Weights of a small mixture-of-experts language model, trained from scratch on English Wikipedia.
Size: width 224, vocabulary 26014.
Experts: 48 experts in each of 12 layers, 96 SwiGLU neurons an expert, 4 picks a token, a sigmoid router.
Below are experts of layer 9 (counted from 0) of a mixture-of-experts language model. Rows are named router (the router's row for the expert), gate (a neuron's input weights, with its number), up (a neuron's input weights, with its number) and show model dimensions 0-223. Each number is 128 + 24 x the weight over its row's rms, rounded and kept within 0 to 255.
Before each expert's rows: a language model's description of what the expert responds to; "gets" lists some tokens that make up at least twice as much of what it gets as of all text. This comes from a sample of Wikipedia text that the model never trained on. Tokens count by the router's weight.

# expert 30
What it handles: of in institutional names like House of Representatives and Court of Appeals, plus line-start dashes in taxonomy, cast and career lists.
gets: " of", "-", "|", " in", ":", " to"
router [117 157 155 152 128 127 149 142 123 166 158 170 154 130 131 156 152 129 105 115 142 173 124 125 133 137 144 170 112 105 148 137 124 111 135 169 105 140 132 173 118 170 173 156 126 128 130 122 116 130 133 127 132 183 133 149  72 137 163 138 149 172  98 152 148 118 132  93 108 131 155 119 147 143 143 160  94 107 113 130 112 127 117 146 166 165 129 112 132 143 144 107 142 116  94 106 127 140  94 139 115 140 158  95 124 111 167 109  90 146 134  93  77 117 167 100 125 102 131 106 146 128  99 144 182  58 135 148 142  96 151 180  98 128 135 174 151 127 108  95 133 116 134 162 137 134 128 143 108 171 150 135 140 100  84 106 159 139 150 111 140  98 147 110  92 187  93 102 113 115 132 130 133 110 148 138 101 123 124 187 128  98 146 164 159  98 109 110 135 120 121  95 149  92 140 128 157 126 122 117 133 144 145 154 173 140 115 120 114 137 140  83 125 121  94 137 155 142 141 127 108 115  92 164]
gate6 [106 131 101 133 152 155 120 138 133 130 160 153 192 101 154 136 132 129 121 153 173 101 110 131 121 138  83 120 115  97 183 167 116 145 154 133  97 110 145  92 143 134 115  93 122 109 104 129 118 115 121 163 134 150 143 107 142 142 186 133 121 152 126 152 108 108 105 144 116  97 145 112 170 122  67 114 137 155 157 122 128 130 135 132 126 127 100 157 160 125 153  98 101 131  77 112  92 130  79 123 132 155  75  72  89 131 130 143 154 134 140 157 114 150 144 116 134 125  74 138 145 124 120 119 121 146 159 154 143 136 151 183 128 178 108 155 134 107 133 181 179 146 162 151 155 120 120 174 155 148 124 130 161 113 144 132 182  89 127 132 106 142 159 139 114 111 124 153 103 151 113 114 133 139 171 110 129 134 189 118 177 129 172  93 126 155 105  97 112 121 136 153 133 149 123  99 133 107 117 157 133 131 125 103 132 127 128 150 143 135 132 122 128 154 123 128 128 138 157  92 127 127 112 169]
up6 [141  86 106 133  88  89  93 123  96 125  98 142 144 112 164 129 104  98 114 120  93 143  90 129 146 121 154 124 165 156 171 115 120 128  95 155 119 141 131 129 131 123 147 132 137 153 153 146 156 112  99 102 131 106 138 131 100 108  91 128 120  75 161 114 131 152 179  93 122 155  95 145 105 139 114 133 132  86 126 122 171 175 119 109 100 136 127 100 122 143 107 104 158 121 164 122 138 124 170 140 141 121 143 156 141 131 120 125  99 133 102 126 112 118  95  99 130 164 135 134 105 144 168 126 150 135 146 148 102 105 104 162 133  77 129 148  85 145 147 129  92 136 126 128 113 106 136 111 133 161 127 141  48 147 150 122 157 156 122 160 111 105 123 146 167 111 144 159 126 169 103 114  81 168 121  75 152 167  75 124 159 114 137 124 121 125 124 115 137 154 164 132  73 103 130 170 118  92 124 106 155 118 128 150 144 118 175 132 122 118 127  95 148  94 118 120  98 152 119 131 149 108 161 166]

# expert 20
What it handles: Line breaks after sentences, == section heading markers, quotation marks and apostrophes closing quotes, and other end-of-passage punctuation.
gets: "\n", ".", " \"", "==", " ==", ")."
router [156 118 110 151 124 105 152 121 159 159 157 120 117 133 120 136 111 102 122 124 159 155 103 132 103 145 124 130 107 143 113 145 131 108 173 147 108 122 128 140 125 145 104 144 121 141 122 110 141 128 116 116 118 100 108 156 129 156 159 127 163 122  75 151 175 134 134 160 136 143 126 153 127  98 151 137 138 136  89  99 149 149 127 123 132 178 145 139 108 139 171 124  85 123  58  86 158 178 117 134 115 148 140 129  99 137 133 152 100 119 127 125  57 139 162 154 107 153  87  98 117  97 103 124 163 116 152 173 129  50 135 169 124 113 133 117 150 101 108 114 135 127 149 150 141 151 120 129  96 115 167 126 145 136 105 115 141 155 145 141  89 129 164 130 120 139 120 130 126 132 151 126 187 122 142 111 105 162  97 179 129 127 124 132 138 111 124 132 125 121  95 109 116  92 161 155  89  96 155 146 188 105 128 148  72 105 104 124 111 146 167 108 104 170 125 127 101 127 116 131 123  66 116 147]
gate1 [155 129 119 161 120 129 113 106 107 156 127 145 149 163 130 131 124 121 110  95 139 132 122 138 140 171  94 119 104 137 101  76 113 119 143 168  87 155 127 143 122 106 181 106 147 170 110 130 137 138 138 139 124 188 120 142 101 141 106  88 146 121 163  94 130 176 132 143 125 138 134 132 169 155 132 147 104 101 143 128 125 101 132 172 126 163  94 181 183  78 123 107 110 123 119 125 148 140 108 130  94 137 166  78 143 132 133 143 125 156 102  77 115 132 107 155 123  98  88 121 125  95 105 117 139 171  87 120 158 122 114 100 156 165 129 100 170 139  91 113 139 141 131 147  91 159 120 119 106 145 121 146 168 142  95 143 143 130 157 133 133 124 121 132 166 121 122 137 130 146  87 136 110 154 130 160 149  96 142 169 121 137 116 140  85 131 134 137 149  76 160 116 144 167 115 140 180 165  97  95 129 130 136 148 146 186 131 131 115 139 143 125 106 151 147  94 122 161 142 109 141  89 136 135]
up1 [137 157 116 139 124 143  81 141 128 102 159 152 101 125 136 166 143 113 129 129 145 139 131 170 114 120  98 110 117  91 113 112 154 140 124 147  93 122  91 161 113 191 139  96 148 130 102 130 119 124  70  97 122 165 129 118  72 109 101 133 161 131 127 105 128 155 124 155 118 167 107 115 158 117  90 144 131  82  93 128 181 128 134 146  97 153 146 153 126 123 127 128  99 156 120 113 111  88 116 195 126 122 118  96 161 135 156 133 124 134 106 127  95 170 162  88 146 102 147 141 140 104 101 135 144 166 149 151 155 142 125  80 124 143 129 112 187 114 112 148 111 118 139  99 112 159 148 117 105 154 144 138 125 148 136 174 114 136 130 138  81  72 136 102 138 138 110 132 120 191 149 134 105 122 155 110 103 136  98 107 101 151 154 129 134 105 160  88 120 133 103 141 120 130 139 130 125 122 108  78 126 133 119  95 166 168 155 175  98 133 124  90 121 142 108 115 133 125 124 155 166 113 145 138]

# expert 40
What it handles: Prepositions and credit words in film, album and award text, like in, of, as, directed, released, Nominated, plus table pipes.
gets: " |", " in", " of", " on", " as", " by"
router [143 152 147 152 102 113 177 154 135 118 140 141 135 169 112 137 133  99 106 109 123 123 136 131  82 141 136 120 138 131 177 126 149 144 159 156 133 140 101 136  97 112 142 137 117 138 147 115 135  96 134 112 140 129 126 142 104 154 132 122 148 142 113 103 142 114 154 126 106  95 141 148 103 114 147 131 142 124 133 116 105 148 129 141 139 145 109 147 143 126 158  99 117 116 110  90 181 140  87 150  97 193 170 100 102 130 159 109  75 120 121  80 129 130 147 168 126 112 111 139 135 174 100 113 171 114 171 155 153 114 142 147 103 179 156 123 168 101 117 126  95  98 140 122 173 148 119 145 134 156 119  84 141 115  85  74 141 151 158 125  97 101 136 159 154 162  97 118 140 100 154 125 119 110 106 180 124 146 103 194 109 101 166 125 169  80 142 151 150 106 114  96 124 156 152 171 168 122 141 157 146 121 153 127 105 156 114  98 114 122 140 132 111 135 116 148 143 122 156 153 116  83 132 128]
gate6 [ 99 119 176 145 118 106  91 155  90 128 120 133 191 128 143 113 135 135 113 110 105 117 156 127 135 119 153 137 157 108 141 138 131 131 132  88 134  69 180 109 105 115  96 126 161 143 140 104 113 118 139  95 122 107  83 117 143 160 139 102 138 136 122 123 107 119 115 107  80 133 104 129 110 139 122 110 105 110 109 159 127 129 141 104 135  81 118 152 166 155 167 136  84 179 103 131 133 150 139 153  96 113 141 119 130 138 106 159 135 142 174  80 100 128 138 158 113  97 128  89 128 154  92  93 132  93 141 119 146 139 128 115 149 109 123 154 113 149 153 116 121  87  94 143 115 173 144 137 130 158 158 103 126 138  91  68 112 165 135 110 111 169 175 150 144  88 110 136 130 167 144 144 120 167 133 135 122 108  97 117 133 145 128 158 145 111 138 115 114 147 139 169 101 124 117 123 117 202 128 135 131 135 132 101 157 137 118 116 129 154 125 104 156  91 168 149 109 149 117 167 103 102  69 127]
up6 [150 131 145 122 141 105 112 117 131  86 140 179 121 143 106 130 151 101 169 120 127 106 139 125 133  94 155 144 140 120 121 152 112  81 114 105 147 123 134 106 129 101 132 153 115 144 123 168  87 113 154 147 120 151 105 142 169 160 137 119 110 104  73 143 147  86 144 129 151 122 140 112 161  70 139 116 118  97 126 125 154 122 143 110 146 158 128  75 120 118 101 110 159 161 142 154  76 100  98 120 145 152 152 121 116 104 149 141 125  83 158 121 159 136 137 132 193 178 145 156 151 135 140 117 115  91 131 126 177 156 151 178  92 126  99 142 150 111 123 150 115 137  82 149 111 132 136 142 159  71 138 148 135 158 190 132  57 126 134 125 152 149 113 132 149 114 112  82 111 108 162 114 167 125 132 151 113 127 182 118 139 102  98 154 103 113 139 128 130 114 112 136 135 118 153 161 113 150 128 111 138 128 170 114 146  92  86 104 104 125 127 154 125 112 147 114 152 156 117 126 117 127 118 143]

# expert 38
What it handles: Line breaks, especially after table rows, plus heading == markers and opening parentheses before metric heights or life dates.
gets: "\n", " (", "==", "===", " \"", " =="
router [117 141 131 113 125  85 137 139 116 177 166 163 135 130 133 120 121 107  94 128 144 156 125 129 125 154 166 141  72 144 117 134 141 111 145 130 124 101 149 158 127 133 105 143 157 150 122 137 163 129 106 121 158 118 130 125 122 138 163  84 157 175  99 123 155 155 115 138 132 122 168 119 115 142 118 158 147 132  77 130 137 129 127 150 182 150 101 108 125 120 140 134  95 123  81  83 124 161  76 119 135 182 180 157 113 122 124 127  80  94 136 102  83 126 156 142 117  94 112 113 120 139  95 126 143 131 148 162 171  96 121 155  94 155 145 123 131 105 100 129 110 150 113 161 172 138 136 152  96  80 101 138 132 113 130 117 160 176 141 158 160 163 125 108 111 158 141 133  97 129 170 134 156 155 123 136 126 147  81 154 102 127 124 165 146 127 128 106 131 122 131 117  76 122 137 156 150 133 128 116 146 119 142 165  97 154 145  85 101 108 132  98  76 160 132 126 112 145 120 121 135  94  89 163]
gate0 [116 140 145  99 116 144 152 122 150 128 137 167 156  92 128 122 125 136 148 154 115 172 130 165 113 159 136 143 104 126 123 118 122 109 149 147 131 136 125 119 116 170 101 125 121 116 116 120 132 114 120 128 115 126 141 159 145 132 143 154 136 104 124 138 109 131 111 141 123 169 122 126  98 105 141 132 139 104 145 126 124 201 184 144 111  90 161  94 119 111 117 138 160 135 137 163 137 122 155 144 121 149 140  84 149 129 109 146 147  94 166 123 122 139 113  93 166 112 162 146  69  87 146 115 138 143 135 150 163  88 129 184 125 143 130 109 109  88 113 128 139 150 116 153 140 136 133 121 130  84 120 145 129 107 129 138 116 158 101 134 117  92 119 156 120 168 117 117 124 134 129  75 156 160 165 182 103 147 158 123 136 143 156 128 100 152  54 150 113 118 106  94 137 140 104 230 129 124 119 161 133 150  60 119 137 143  72 146 103 146 109 167 107 137 130 133 109 132 147 113 100 128 114 107]
up0 [133  94 149 126 126 134 159 122 126 129 132 139 152 131  94 115 132 140 130 107 115 161 148 134 108 116 118 121 125 105 104 112  90  87 126 161 138 153 159  92 132 128 120 152 124 100 124 120 104 154 102 190 110 155 151 135 153 150 129 144 122 119 126 107 102 156 121 137 117 171 153 148  96  87 141 152 136 145 142  97 168 182 180 159 107  94 127 137 126 148 125 131 180 140 120 178 124 109 129 147 135  99 127  92 159 152 102 132 126 113 123 139  97 168 113 128 149 118 146 121 127 106 196 119 120 149 148 149 104 113 151 147 109 169 134 146 116  93 109 150 125 129 140 127 103 136 129  93 132 111  90 175 185 122 147 126 113 146 132 124 123 106 124 144 120 171 106 134 109 160 153  97 170 183 181 175  88 167 155 136 109 151 108 140  97 129 105  91 150 164 120 154 127 127 127 162 141 159 100 130 102 128  85 171 149 154  92 157 109 134  89 156  82 125 119 149 116 125 141 118 135 148 138 134]